config.toml
n_layer = 12
d_model = 128
n_experts = 80
experts_per_token = 2
d_expert = 128
d_shared_expert = 0
activation = "tanh_gelu"
moe_layers = [0, 1, 2, 3, 4, 5, 6, 7, 8, 9, 10, 11]
router_score = "softmax"
normalize_top_k = false
routed_scale = 6.32
balance_loss = 0.00139
balance_bias = true
router_z_loss = 0.001
init_std_router = 0.0172
lr_router = 0.00221
n_head = 2
n_kv_head = 2
head_dim = 64
vocab_size = 8192
norm = "layernorm"
norm_place = "pre"
norm_eps = 1e-05
positions = "rope"
rope_base = 10000.0
rope_fraction = 0.5
qk_norm = false
attn_scale = 0.125
tie_embeddings = true
parallel_block = true
init = "normal"
init_std_qkv = 0.0362
init_std_o = 0.0
init_std_up = 0.0362
init_std_down = 0.0
optimizer = "soap_variant"
lr = 0.00426
beta1 = 0.95
beta2 = 0.95
weight_decay = 0.043
lr_head = 0.00836
grad_clip = 2.0
warmup_steps = 200
schedule = "cos"
final_lr_fraction = 0.0
batch_tokens = 65536
seq_len = 256
doc_mask = true
train_tokens = 361100000
steps = 5510
dataset = "wikipedia_en"
Below are experts of layer 3 (counted from 0) of a mixture-of-experts language model. Rows are named router (the router's row for the expert), down (a neuron's output weights, with its number) and show model dimensions 0-63. Each number is 500 + 50 x the weight over its row's rms, rounded and kept within 0 to 999. Numbers have three digits each.
Before each expert's rows: a language model's description of what the expert responds to. This comes from a sample of Wikipedia text that the model never trained on.

# expert 21
What it handles: Pipe separators in wiki tables, usually right after a name or value cell in sports rosters, results, and cast lists.
router:490546528496457509420439524516532523497488481527527524602358507425520468519422448452465587456494424432505538496504476558444646509494494477482515473536442519551515507547485496428576512472521463
down0:523531463453469486569495493552522440475501586442387481565522467628541459510530453501521497565506485524505468582463476426514499553501488532431535517403462452452539416467505599473486524509521461
down1:525567517444483467546577485481430507466573531426431529437472470473497519523490512502472539491437520526608420522517579515452440481506524475542423544530543502592519491567447414519521431508475521
down2:598552521560514586608532461502423437552517508566615499490543465581465449458443453438564536466500411580523484460537412522487359481502512489495421533503496449534503489538372456537569472482468505
down3:566544512507366538510519449526389485451489462509455504468490401474598543449576522559516621568483505483603529502430474458521534507433452591556487533498522443511527461400470451579577546561523513
down4:509535498459423415578553518492514574608421525532475551457589449562489499546548529600507512472549577593469516485449531454555501457543537499489585522438527532582515504488524569480490445571484410
down5:390414562383543481585413497531355527435474528469525314525457594604486496463530514470460513537479478534523525532543579486522473507442448491510498498518574571478385471505476517507419566530522553
down6:440481489549439420527404472538446549523605527427494488496510428531421504493404500448438535494511431619427466490505500458542464508576522535490499475390420445468440592429525492492462435615555539
down7:507430485499492449465481556553505449610437481528463556531519575496536558419548551571471414435495537533427592462471396551515438607572563514564519530568545542476481488425554441513545435515467493
down8:475513445422391490533423475548359511575540537465491443425528474505574481511542445448459540457509483606549482584584475533512567513429509563507476534478496518543521495418497520487475536502563525
down9:499428447443458413508474532360489492541453592517516477525473543502550540511533436488501447613496397542536536516484472489544460573434545436480473544566482634514507475497453567510523450573431492
down10:594469557462576502475468427555444467564531584466529418409498511494486587487434637545497563486568572541589428524475451481527515528494518528517485529570514517519371511561557491537505490466562539
down11:460426464464471452461415420569511481609527548600493533450470499450572493516480496524515473554476456595422506526459509504507570461439523474484491560477510502550562474511426497492468495582424567
down12:560529482532499594465464611500438467480516459538533522563571498462505478558407540546525473589463518498422603565495508413564544533504468542471448462415477424531502522457592442566529487405496508
down13:419454586585497574518571530550496502545462473445564511497466520537486502490479500524545526461458584508408554520500564409431547355548561469406509514450554458454521516479593492615520449492616442
down14:533587468515447500540506501505650486451505501496554511440445434496513490553520595449513471520536501540595363500487549559492522568587428487574415484531510451533473488504541541508502572442616503
down15:529520481524560502448468519456571413539481437487456518457510552433406467558549605550444382540518470496487484474554492523464549504479451521521456506543521536480534452524538551519468575519625551
down16:523595511514530566522485534534503519458533466563487479505566411529504481476512436540521378427445576506507542544552502560437545504519475389485491537555528465526473533526492455536523506417529545
down17:483565432505383454496513537431465441504522492457509493536472527516569600535580470474522479465505510501503474566549492501386442448576532452466430463498519525435559667507520503535506511522539526
down18:435494455467461471422486545443568547400584626474418487537505624493530431495553483509453526522550521528472553586505542558535484504564450512509460544575576489585495503598446506515509533338497526
down19:487504453513458428553474455594418463484412540588510480599476564499540488510435602472560569482490491509459514518572505520532517521427573504477456515572561469527479512504495485448426483528406526
down20:465474468557518488506493459455546465553494521483567492499448522481494456494459430507431527577570427584533478507465552545541441463491527503414432531441498508488473557431489447475456520523484483
down21:353515526420398546566567386609465417538503472520507500548523576429511528432489449389544587597482515501480549521561496469514480534483513538504509501518561535540438497412533567457463456500529524
down22:398509583591482434551513548584422461547435520491518433417607474465615421485447537427533539498524437486497562521503541462464518567572520531489447498437410467508492499581531528463464527495538554
down23:557519386451463533539469487471474524447499481449505429558431468510504543455575470524431436549570564470505509546460496479539617559492513465492559505416517545484480562473434475498558501514506586
down24:539539437482546437565483530526519477477498437527541532517540433534562482476585473531446439432453483501531544411518563476524466528500421614484507492553401545402578429451520521450497488478529435
down25:546550495404438545495510481519490522510486503534621452403508510548445535482535543538550535461429490528432508549550462503525412465575503442559481489510498535546461550414501528481573468536496505
down26:456486511426475499552461584537546416485467421517519573462521536535493486578517501511507508438416515524509422574503509455545429524487506573443469414496432544518528600545456480593433545504532436
down27:516491538557546575476576573353493464432464465514518484539455546482518423425553592467487496358550471443523495470536530506512446464490522545439554366496452547549560509502518506478573512525493566
down28:480460468627555575509461530567485497573409550500590518463520551427492512536489529505498448524474512623504422473504405478505538509517474407392473587548484516512484454491455467478490448564414530
down29:450516537452512578510423543457535450568460513500566405520512495578494463469484567471568593486627481594517557504467535500438472509483468533435429471538504473498468534550491521521518505589477610
down30:490574509533558424487494501520495405441456545573550470464532517492485483501494548586513402484450476575475470410494476578507439575500455450465464398498454548563469478444421367579495516487483455
down31:392552522447596615537504449500533476451542523364442494498406469525509460517523522520462583406521480470435547512542523494427464562483592425495505537529539537498515458493502470362568464611539516
down32:543550414476522494578624538456494638556499453503497498383517426563500429569533469519522516483554502481473434518448472533524413535392469605517477470434497569480380557493510568571524560503563527
down33:461637637445563499556449518578476470506455488522572524571498533491484491449421442412536588487521508521558579516426476461485476428550472488437473454430535387508562458486545531487546453568512561
down34:492524469580487549369609450442509474551477591431519516611525456527479510499530471521587496536509594503507463514533585567571460433485529530520507502506460538443537465604514604521546440520460452
down35:573492544387523503477451533471593494550581520485378525544466665532474532542503505548476444515413550514543517496496535497588480450510473478394501495538490480527540508462492377455507475559554513
down36:437615502449490483435469543457525522472490454498427542462529479509498538592556602526561515548510486470502494558527622548488457517464528432517517521504524463481454535548498437516569459558560500
down37:437510478511541539481491558425522552528414406531468436559435515433485549481569506497441539432420505548599505552560458475561495309566521506602455478511442520508457493510471526571493503531528471
down38:490496549524470420530456456399520395490402529504533473484529548511508530539603454466467489475416493462473470525555536470448456520592554515496439557492549501522526510488492505581532569546571429
down39:439494348537387527467615469542477515493505479422451491508469527515542480510502502488481453536472575448521521544413535493511451411541493485641564471547605496458500433506404506539501536544547484
down40:456502442499585595482557537533596446536527518498511491428559518531362513619534525504517457490485511484514520362514487499434518467521559495513427511516507473464552536471531500494591383510510512
down41:492568522584524448494487585462499497537489536558440498458489446584484495614440558503465582516523501490547566453491530528450502465393574547481467554509439526516520501488528471462540497539564440
down42:521521429563468416452384577532375442482548472459491467480438375513508488497478461533442466505581499438457580494512493493501461569503430593484558542510485540508503553412553419469468488488522526
down43:471542473526504527561473454488530540580560475478516434516428493494663538517506558466547555479508432537553449546577551514462533500444412550509532519444388507559511454535461595576531450548544529
down44:457519486529486603498585556518468473463563419388544548354517522527436449558455519505561524529411567484515547403448398528561483524599445462540471454578626531493528509493521473484479450510482490
down45:443503462559447535541532610440563519521518514498508492561443368599516450537492490428333448444504479505536545629435591477501483525525409491462477552439469419510433484541523555578533576422477407
down46:463498545514474542417450496396546380595549494520488528532523571467458575556444485489587516577507527483517576439498466498503511418473539434442561573492635578480531515559431516474465490521496486
down47:491574501457495546420535469546479487421531519476452578558489452489499451553550502537439589516528532606508515522460493390453513487439546426546493542586490524502447532541488516471517588433521450
down48:522547447461530477478486551417582485466458576526469506410440551536507459504527512461532551371545485474454515510598465481479518503555497486438468490466655519514504524581453529457538521582509501
down49:448515445525482519494501591585468516555461513476406481523481472408575550489434539480575588507431452499508512465587536538497565423492567541541450457429574550505482419501536483555481458509503423
down50:485551429427398543459436416456477466496449509506575546549512524434567536550485489508541521533541448443531412492406442566544584499467627530438479473513499533499519517470554442455495564537536565
down51:535573496530391467567515456406481516424478443401584561566516408548474503459464415475531566515396551511459549584558531439560532550510478457537508459492526498429481528462554492501482487467569487
down52:474561465531488476535452492457561436548503583430455436600527531556473476537588448520426546554487504496457474496478516445499452533468508520556537474502425439528380411439434527590552442590488423
down53:460433461446448517539511498460555488447623497375488542456407456514530521524483493508512448518511460500488548510473526560556464521584444576481474481447530431449422603452494517444475502445502515
down54:457476470396559509538543526457525404497480508389546545528520556591443500515535417514492551527432553511521536500435544498488539487644431484591533490494467543495449513535526531421589488523503496
down55:505364578571410502473560488511508584487506487485442573390518557480513527540467544595494516585558555456492477539506473410517510496522574412486504385476572491496584561577516486461498486478467586
down56:542473544488512513538464545579487417534496419392518561517496487427535570475589462527467511483548429525431550475512404500561437529467576498416430529569537502484516485523516459528446546462517593
down57:491424474482438536463584478495425497488501450534439506529530495448480535567543456398396442480457529535415508511465464468440421406541491471528569562428473545559503533462447512457465440487455539
down58:442424537515485506441593571490446449552505485412363505459476591547459551411538538488460546507446471564542526491513548499566474585552485502548568535479500584472488516502532500434477443522504548
down59:541443428532468431544561479479415534515470499510503563493501495483564522514541488505443516536536499464476587572597431447576475511536482494459606499496507515583554500520492445538494506453390465
down60:493465467418557447493500478547556457448497495594519585498493605422560586536439482550499466510510555513549571466507508519576474534491482486402545571520534437563449530478504548485451500488491485
down61:627393541477538401487517328419498419526436529463506543523605485500443558526526507479505507501432451549417508469434498550497463600545515488517506450483529494527495502575536548581510492550541527
down62:523565567672472491528510471581480533526505489468417456461552549517411511440515444534524484564529509432554493450483425493492517569426591488470518511483503455512542484353494556471529464495473510
down63:503458447472452535511500516483463448427528426564479445515500439487389548528497514516456492456405471470511622445515555456492605487459505458490543468628472446542461464565532534548554458509526443
down64:567641499519495501528537473486401452391535437475574522521491469439538451489449484541561521479460562507496448501438441493468484466562452431525498402487500486499593491592496513475518488408613552

# expert 50
What it handles: Word pieces us, um, ous, ut inside or ending words, often Latin taxon names: tro-us-er, conf-us-ed, A-us-trian, idae.
router:478588553616473472495403493495491453499498563636486498546491509483475489482464462506551498462481489398449518467589470511425521574435570505504475482492526525505540558512486470485491522505490486
down0:485496423585413448428432465523473475553482457520505519565516484476489442552521526543476439536488520454539538482468552546527438488472449614499393462418523467517501516470374498457461507499427474
down1:547477522493552475505449601484495489484472448523512577507541548559403445513498486537564482612539402409471521549481519526416588526445471526529613537436431410505533519605487510425483493478509490
down2:483493451468468488471509487584445598593485540383535431550532435465500519522518549472413559508553545548497535463520554516538455577588553421556432541509521516606444505547520504568557450448476478
down3:441523504471557472526490582445481516439521514543572404486480536592479542515583456444483538411507621472573505511483563469542543492433384396396474464495529542452439425470535512503437404455481552
down4:513537468482645494481467467546542476477454418446517510447452461445502589589512450468444618545466517471566514665521542489478561585549474417524532465485468484545446478469474470420495475432470407
down5:459512524526491502551490567514470443592487460506452535561468535496495549547515512448559412579461473565456473407482474510535516499513538582540480518501546521434494521459563546467454459605467581
down6:493477377609546514528473477484521460499455543545496464473464495441505499495480544467492551406525453632417416550558535567364353517518470477535526548532509490428557512486535559653465474533442539
down7:485519448488449449538474468531461541310448599489466422488493436556565505550576555453503453444430526501441445558511426461512474482526422496555488586413545487499618490489534569537518525330422485
down8:435545482516422453499482495467520513535496601471486490441523475451432553538517538513467553644447467462532466469528494469551496419437466492458524502494468480492558429520529451455543429474545530
down9:523470486537435498444474465547493448498572541527409416431589503586383578440522530389547476470440551536443455490431495451490540443494452467620501570478521496502561603459461550542493491534500412
down10:460431554486467469558545506412461478461512486453622390598523403502568513397452513586531498523461585524402419455572509441506463452493467500498574452580561465466573487549480481502513628504484466
down11:528477488512548516566493453478563581469491508445500481471436496448560500447519578509587541462590527471603463516485524479468515550525509545438456537500552490570555486452451586529503545492488547
down12:538576555484412525482488404530596444505423459457508462489481467527486413501440541449435499518478419563502457499401429476452471466554445502458514449550468474539520560473553546431493466503508537
down13:550479503472418548498489504563421517469509484494435487441428537444441429577526515562478487587446503495505426552449510565561551466460487516487430481517435539478464525508496483447459501503499500
down14:500529524432542600471484447623560550496589506554478456570530426489539483470516544429516477525499438446507505540533478440530503458590457497536460435508522562606520516442522539359520495420521468
down15:539419438436538468451515525455430557463531457585492478507662499500490598552541476557504554380453469471597516485522537408547479501528481490473485469479492486519498475556562487513551453453481506
down16:504495520582446536449598498458481517540531498455470615447577530530413419579454437522442508523529494450434525477600582414522479500510618513509486490502516457481477465508504460441499546529528551
down17:538470583396448447519448530563458437553587576515525597529566538457482570454438499510492498561572505586531493580484406599435512548474462503467571569452494451469545544517462544503523528552503519
down18:494468491457453494428483474488493485520594504430509579494420505526475531456501334543559440430512514466478599401495446499511454520517549447406541562567451496502438508527534492462426483600559478
down19:518491456490508364460481517579480462610434510446436460571384475488437486499499547575461473499503531524524524541581460556602472544579616469422468442499513556449402487472492529538425444534472536
down20:447442538570527557552515398574482477406501555516491471466464493455480511483434512389508546542492445528528520427555550445530363513504492493368500494548607461450479544553411471485476524436444482
down21:534488441527546533536475387358512396492467528502476596406476479548481525445538585580523454603443431384395570499439520478495484478465477546491594495472525486579512463537504473538571517516541531
down22:532504424449526511481525499441522526493503521554583483536459466423510516566514473523416519442463518424534554490515484511470465460480526535546369511497390432545477624469502476461548481498565497
down23:495479470429502460487509524466426472457482468440478478536427501428533554477495525532480479461500413524536498393520393452536467570476523445483392476530512429542457492512443466545603440483470505
down24:518532548447581470471571522512512569419430472443520473516513471456464479443466573473516561529507608530396483551398581420486529444489509561471549589396509469435504500475525453552555502605451457
down25:489549392443482498471467439501435495488604421528448524529547430482482460498486529423528513499491534491472560515539486535565457522519463367442446389491550428538500503442480607455543356514563512
down26:550445426457514509490381537489503513458577518520514446486561458522534559482397484525520495549541439486433535459487516530434522429388444463551621555533502566532528492483439537564518519518674511
down27:438563467433541369547527538335454576496524457544532508445572496463550492475539524570485530527575541451438518435501495442548567484400540528572514401567476580565515436509511477527559456508499492
down28:468509526455479511518566437498498500526510517456404420383562534410490524555518500597473507527513484599480441485553466497467493493575418479468502590461452478453553477551431510455505576573547508
down29:495520474485487468620524540501479510457500544521503580427463460478589505484566488568536479476433518522504630440440491481503495491490584578590582540444601432567429488546484518495539524444441445
down30:579590459418417534514517549470492428510534556555518470443476478603447503435494525454468443513519422545510510523574526502473526559559494580542464528505503534542504468493449495468470460490465503
down31:489368435520477503457524585526493416504527466450494394545513468522590472459424511481540496500496516477487540492469549546431508500458490535524496463474591430452467409541439462515476473534590520
down32:603525534537479459455488550571443524484480435515580543492493438488547467572489599477481425514429453583475479480521479464555516540598517627523390538436544399541420506444477556527545476539554454
down33:488477578467437449487561470400628545494543478493532428544530489471472538472532480482509462561618521517499491581570537565496511490488540463550521452538497448502661558557589544494465469430520576
down34:584637548596453459502479574530517499503570509472430432479556455446559554465483478545381415462454424413495424546484520514512513507441504544498535448472532542591568497530472633431471466469501386
down35:522484487535524523459517534460394524542506523527446472459497503553505390471523595496346547508526508424581511417480447552515468474498483465545451391532461517478468516462475458376537615583432483
down36:481564525541574441537370577526483451560601496497450461471471478503549426490485525523490500514506574517444487551458431501426507469562533524483446491494422595553488496487544461572496490539407536
down37:526412428515480499568589621532391483428455494521518523465513493482458556487472537463457507464457588489470571467445549443509511538510479436633451612567504545494464459526499579483513594483441427
down38:430440459546502429478575548533416515524505516454505492466510508499464537483451476480546402488448460581494451485554488370547405494403508445517541486518432567546519541457529559479542598477399529
down39:453583436546475587494588465481461534437431548489483490452500682489454476490559435464403475528509569564460526521397491558432494392459562479440478418522535483408470446469564425470475546466379485
down40:460531507469508537468510479580519474589593493445486494502463450555553567498512488489445527494519473466486470456525570542483391433521511444458493513427547456460520535526464538492529468458545585
down41:463593395496551477527498412432608504481449382411464508524539501539467521460508513496474482514521516521416484520482506572460455495550502458549507447482575531548513522535533475392545443499535469
down42:508527524536454511519523501513344504407418438419430584542487524452487504519486472495562512473583472592555499533378516565523467541628489531530458495503502546491435560554541460467598560523586483
down43:505505553584439458609574468509508487430541455510483548464528508499525562469413532514532505520483572517462409489533509518540488506462538472389492529498620415513477484511431542470425457507511471
down44:522517594498510507495482501557537552444507514496600469509512527450478576531452514498511429513413530536416456511574526480565463475502473584439428494450463528568598457457524589517346488497494460
down45:534531529507555395571451531533409445510502455440481558497472476454450570587525598476552522524535496609517463474488481437487428480535500539438467431604525466491568458444509396539504560570456490
down46:408444571471448574498461482478447613493536484509513526545388467501467532499544516536445539541509468484480429438589513377535458462473563505377463528498451481561579494398522440559559444460568538
down47:530533510604464531570442528556538455504589549396474486438512486508535531527473528509471425449569470565547468532484402548432402496572439460517513606504460506498501496611514524508432518532440525
down48:558476533541525440473495496578449483552470531527519571468554457427522528403368539571516565489472508570543498517614439403469513573543586541445562583500465413467505493452534459470471502450507443
down49:414514492436493509481508541438414566481443524477589515492517540538413544558455534534510555457491477557554503403546553472541588545524583536507505496517553527551552544501355498392530440548435479
down50:507429517517544516539433499479412480493528457519479463554491423484419553490435509455499469468498485469478515496480495473527463521483615375526415523547536438496465425551549440515476461462470459
down51:635514416484509509590525552595529560477452534442583491469562461483547394442454612526483543486481531645518467502473502527541527448525546488492453556474574463454493556565506479470460459533500444
down52:484490451483582470491471501552547536421462430527554517521507482501482485502542447560598533535480502452556540548439603468536587382478454513447414510473534606409464528491493439507544581543474519
down53:488551459455531559518513507509463511496594507378418441463490542518571553585503461514556479528442384590411529437511570576451518432529527553538477505516521485542585564485497446569513464475475463
down54:519548501546498515495521552462477590534499505583449399495494542536364478496419499498454442533486468523399523548421473543482482506505491499548496585436568558403532506415470511523409458521497473
down55:422487601501542429434511455522515463509506462524419512543467562499462528545545455455519449557409458546439461553568499489554452441544492461399425532515474389510569423373473505514502446526504435
down56:496439536506499462519581559421527546477549477496516533443564630567499503501496361498437484584520450440389403525428520574398586543475463454485525512471520547541512551539568598472507483473457485
down57:553425524435528488522503567529512540537473387463461512520560543448422532577453471462397486501528580551465505488502489442591450485573571555357502460557466439525520544465489486425536475509539498
down58:451575504470561432375492487525498582423509542493535457420510487559509450512418537519501445509399532542449462427436550500568506532403478523467519549539525404471420454517502487485586471555600478
down59:540518467474589461476571465458499492466495416523486519619462492502496611491532492488612489489436450489485532442443568480556557386523575493566482437518474525481506596483544507598510463549429444
down60:478501420503523461532567423452512458540554510402406537498488424517547468399513511510421511473556456469502402512495505549461389561559501468452443446448429589498529558450575536474557513493553465
down61:554487620540568494428535483400524552459424453493512569494513471500585490475482523518505525509595523544512560561545532493538505518427493489583530525583509541424500422471445558426483506470554551
down62:557583456448547468533453436484451466512463553545478498543514560565533408479604530449525525463421517510415544545424564426602485546513548534567518450420489517468415518531468591625558503464470409
down63:439550525481450495582555372473470547483452430474511558500601538487510558444440507507510487551488517520378452505488421499521515463570583446508542535490658488547448486454467497551499454443486478
down64:464524488488491580547487424466480545444508489543440537557561450520483461469502512496558405515453430485579487553367485558583602579569505486473468555572475532549428460506457495530466519427510494

# expert 54
What it handles: Final pieces of names and words after a stem, such as -ian, -rian, -shire, -ton, -ri, as in brilliant, pedestrian, Aberdeenshire.
router:445565539513446555456504567508510498434539492506507496554534587457575502464493486466596570474394492529442491418433489583485552455467488480537570506526516535549440471515438458426498548410461559
down0:495653477496411596459481512490459566465430552474419577538511469467444540532428520447499576487470460409505485516540567501483472499492560471440503573494483463471510544474519540476429511529437579
down1:434497503510545502523583491572515531543510526554436519506420534449483417532445548458506409504583526518568576568531478487381467576546488545515495485536476505440488443512501426503389541472458508
down2:577573382611468474527447436409465481492588468485426482472511490534461591460453506545420476571430498471450522485531513379562435512438467545560497554514527450540453428478515497629557522573432525
down3:555552517553502440504549397526578497527547474426493437450552470410487503370491511542472452525622500477600500556571420523486489611510517467490528483456486546560512545608529450580544479479607514
down4:565426521510403701435466520567517503477475469483462526470529510505550479536519599484434537531414475420501549514449533585417457504468419517497430523568448445459430553517443543509452537546488427
down5:451481528498545532473575421586528466440550404476517510485456402528535419520541576525558534569440511542475500453494489497503512489504514577451597514638483556424481441469471448527491545490508564
down6:445508584557471544614528507496474531450534497562461561537528489495447447508511487450444408485489557502441439493546471392601471525476463509518455609542527618395441429478512492455547482456458570
down7:478513480409519517461521545499484436557407418560425470519420571504439504457426492430509458535554523518495531516482436521536390541500528495502434466495583537418472510504438591504430528485530584
down8:528529476560462486554389582519457474584509497570484576556477573469405542479510439385459501547514388523501452492562418510480460523493405397504514522601447475499500416442485534428453488489497494
down9:490552461488589542505542557518487481485490494513449547476416421415606469524509416474572506536565438501544502516431478489475577510445574415473590502498426526446478606483482384528583483467434523
down10:514495506412452477548496423546520479473488581560435530447506494498550614551488459502490427529587569465528470500528536450580523535431535485474506456522402484531467451497563537561563500459519541
down11:471541419635396533612562559594415526548455467512495528593458490493511538561496552533409664510494530479516477471466482528488531449489499537460522561472512481457530492488494480451441545494435475
down12:556486538517574471507499445486445480488487486559382390519487462478502477378416536564434513497468598522476488499519569479484526511517501449480533584490514502507532524521576508501512410414459458
down13:472423446404507411437537499505390616544505452477512478577524426485465566481494499544432523408437444449394495504553472477543482470504524548454565543437532523434510489456549571491530522450432414
down14:411425424475420549435525440441489460495544407489536521472504438437496561560468506536537438525560548487486485491511449571445450429506456517454488410449610460501579507489426525515480375461482541
down15:489506482485527446421477487494420527488540419475448539569401466528454588499528435528461576510518452417585518459492410429481464508566480487525541495496514611504504471446499553527536574496581541
down16:498507526439471511508492537517585430544517440458520482508422484546518416487551424411538440569491538468515519472469450494570495494515468535465539457554511444498401468527611514420534466518460464
down17:507471445514435468522526508518461516495410571468452539510432516491582509453558524427494582472444470532471529503521462550448558504507628480468494369491394558446499537519546473509486564545493496
down18:402485513417582565480543479554463478509467487459437626445500537486409491518495493457542522577546423570579500521486539438548576388411411492496496447464483399500480417483508461553398430474474537
down19:451429461603582543553409513559446519437552544412483413455524448555526527523503471504498462473485453511553365563509483540480459477462563510585534463503456430497619556563553489539486466460461473
down20:456491521544427412504469512509514546421440496553559503517542535560493485467508569464452484476421517502434487452576442392592404627468439478475496511559541538486518418384470465563489476533436429
down21:489502560563412465578533513531456520457544524503517519520334447451511414504504550507461502515519534532500505444514514501464472495461575441553404489557479539553613416587503566607472523480554440
down22:507509513472505439485482573511405539565553480507463513494446539501490500511541512476385535531458499503371413492416515514459496580555534609453484541547417484490404578547524508457512602425537438
down23:535549555512565482518512551542520486599439496584537524414605519558502525491556539377550512470527544492523446465420499533441524494497494492467517596571467439391493491433490530506526488467510517
down24:501539466475464350540457502460559477542447521367506341509504438497432495520506516534412453507461578543454512519536469514514588492530458493607471516430442516442596508523480507461522531389545454
down25:497491659451433464577549460542522456555545494469459535502523572441513546457560422497516459499438420486514477530512387518537529537480463532570559582479469498458579444494452433494405461547485576
down26:600545469385530525454510583452551507532466471465505551476603456479499535596472573457528448483546440465580547442526579501476499468524505549572446465479474498573486494506440527469474500593535502
down27:464470486559501447544587541403531472434573587495567451466447499463502541493496482547494478508532491410476553481509612478478566517517429589548536427572531505521542463527401505501501493554448443
down28:457465529431555547433407426590527538474490441554534385518523550485494483478521562445555550515529411624541472488492454437481472551501468443508546572485518582467499552524563571541526389439559559
down29:551508502529513487485489469485514459509452528418590515507510524549550504486460393449509513465541493484508548382473596520469506508520450473475438502447527506459473501581555433481492604456372546
down30:490459432444508572494520488528526465588542512541518532375514461483536402471540537400416504561493452466516487514422489531496472597524443488436456478489543438510530490402422509429582526385441535
down31:491472422493464409560518565499479484523477531434474447524420547454490546549487484623427505518520538420604432476470417509577444439483481459586509486483474539451507472436587564459479472413497472
down32:545523537506607458535489460488575492545459593523523496467508464583508462592505456464430435569538443457478542399505571517615587510500404487495440569446437628486500403507581586464504478510459554
down33:504457503472428600459569471523465465564580536534484496501446509566560509423436452418574571460498559503454592527515500532472617451612516499471536524473495394515465558523517435508489445614590595
down34:488457433451535564449472402497457510477578482519538444522545477472590581472476457542411496465480401456467610508469449449536527488492515510439515454435443565544601499424438555478588527539593464
down35:487582517431496692588479589578500558589508528539510572522588537483539527518516569515463380461457379598440528595480481537428488529456532485483485510496459561528533512466504541609594538562501456
down36:512471451450492539548562463561447530451410503536455528495468492519557513503497521466543515469532512505454559443475544481480509471553509537520437506634536581498572520533439547483348425557550582
down37:470512520574515514547452452525448454448519501386487484496518512517464575483551437504480519566609449493445577457453446512560455590460458558420580507525514435412531501517462473514442544505488427
down38:491512511486457579469519544516514566479619522495507445465519468564474452552589533591524401503491535521458494553435591540514477452479499529454572493487438606553635559468482520484415466519526561
down39:488477518501534473493573488542568523499484484543466545426494511535559428445529537576482546463572521390449519479551548489472510473415519393438585465522484554546519458515517572471529451541526522
down40:512475520588535509551456558480551426521558545424551505514525409440568589551520461427481485470455544504464456505527507523663473460509482585515472545504482311540530518477437486438440452511536501
down41:490536459450550461432513538514483500435586453504592459545465568466449556491518558469601514509575500496503536477535480468519528451516496505581375579482534530520482588439424520569575508562501395
down42:573443518534529529585478500547467531564540419440460489477483565526497576472514625431527528533499469458475517472509509547516430497587550516585445462553525417454527464529525490522463480506463394
down43:531457543536526434585514599462473508445495481586571445472486494590485501538619463496493497522467504515484436525607537489490461523496504584520428505434485549508488506522511438488512523504509499
down44:589439494526551466575503520476504487492591609503557498469598597416593534564445447451465563470560531480566452552492525486445558476475424486504470440490453477477464561505502539444471572546463491
down45:511603468417435544527523484493478474489628488443460547531541546476519541562501460569520546518525540479547477589552527454485496502556479495470466464437503497436461527416495495432462553501451510
down46:557496493487485433461489502435501484440486519538463507450519524494600572579459411474524601423524569435584470451508561485529529560453536555521509432411482474545474444522510661417611434434473392
down47:525499491472395497507442551481481534512566498468514510464571472498510493518502491500582572544523459472589472533479485477435448476492516497458373468462525492438453459404492430484429467491514542
down48:470491560450570449477520438547484523537626586429470500502484527507494515507551484486509467536564519591429500596474528421461439506472518520503449553536547438501497558418505469534514402465473496
down49:591518429535543499518485420501557490471515477556388460486518490503569472572411426537473502531587514474553485530476538491372502482479410535587476491426558455458491423480522471451635475514506459
down50:518447502530429473470490501467528516508340453551498441662542518518461428499543552484577407489496576503587463494480496506462501490485458487553450515586482499483391480515535561474521555602401512
down51:426481421460456521570422393363434456497551489453440688461475503529486442545453458483523523471481521531442436512491578480503461499473525459482436455515533455577475501548512483511487495502502478
down52:548511568497475480486527482497483573520468478504479487521481546498459499512449507483552425588368474553398533475520572442556482550437480503440443551481442556543487494565528453480408428515446518
down53:538617484434583545593522451515522496508516518514398533442462555475410442488453465466572439480426477470561506501459456545502539451457523501554528529456470503554442574406542475461534488541581508
down54:499375525453506536565486431511469608453534526483485371523579458529431437528510501546419430574434589503484525509524546452550425433425523512387471475399520452512494504470454597534464473500499507
down55:476531450490448497530584500524434483480566527604417498440475537472484549499516437370472382573435433474560496421553472452534518508531512471560471550475603549489538466464402425506422421468498514
down56:554512561564483428505531558466392533509538495489551589463549591611388507457527510526520436517512520532464460547457463559552608486582443615496527447554511495591521609539370493452466455560485485
down57:526595438521556557470562497466523500496516424532468522426498525413537489629481443582423476489496435437480488517472491462447501461470503508519557456451526600477511569492463581460520502617504503
down58:384498521426453519499561479555486515518476507518436524516532516520510418516498519476518526464484594456484518474615512466543438515505514456540531450520503467465489480531515537463501393477518504
down59:562533507534594610434460515531473499457521512505520524489512504533535533573489497548456550512581547473525480522497471546527503487524441489423499495478516526537459565461527620524530523580568501
down60:625514464582576487390609501471529466417605530488447512508437502487473468529520474461541502561478481560510484544456528483478570476485452508524483477454525589400459455524402577434484406463459518
down61:559489481466506510464555544538490440536539468457416463493493530480450529527505572513549486549490454491491412552557495468470460544486476474539399541392478564486630498410501502432556530451522518
down62:611452443516574491559515529411511510450589486499463486495660545484581615474588382488562447595528586431440487467495531495514483505530579489497531574581405502493427413477480472499505509437567546
down63:558508529535537566467384559527550474516574449532531467499443464526572479448417500594448486484532427533545485522493513505526548474481466501484588566464534502527462492552606552480526427453561513
down64:520527493536563404604531494474465535524610493445493447477499520515527549446495464574452555567511496435481466546478511538512436480477527595494530566425547477479475513575624602533494445515639403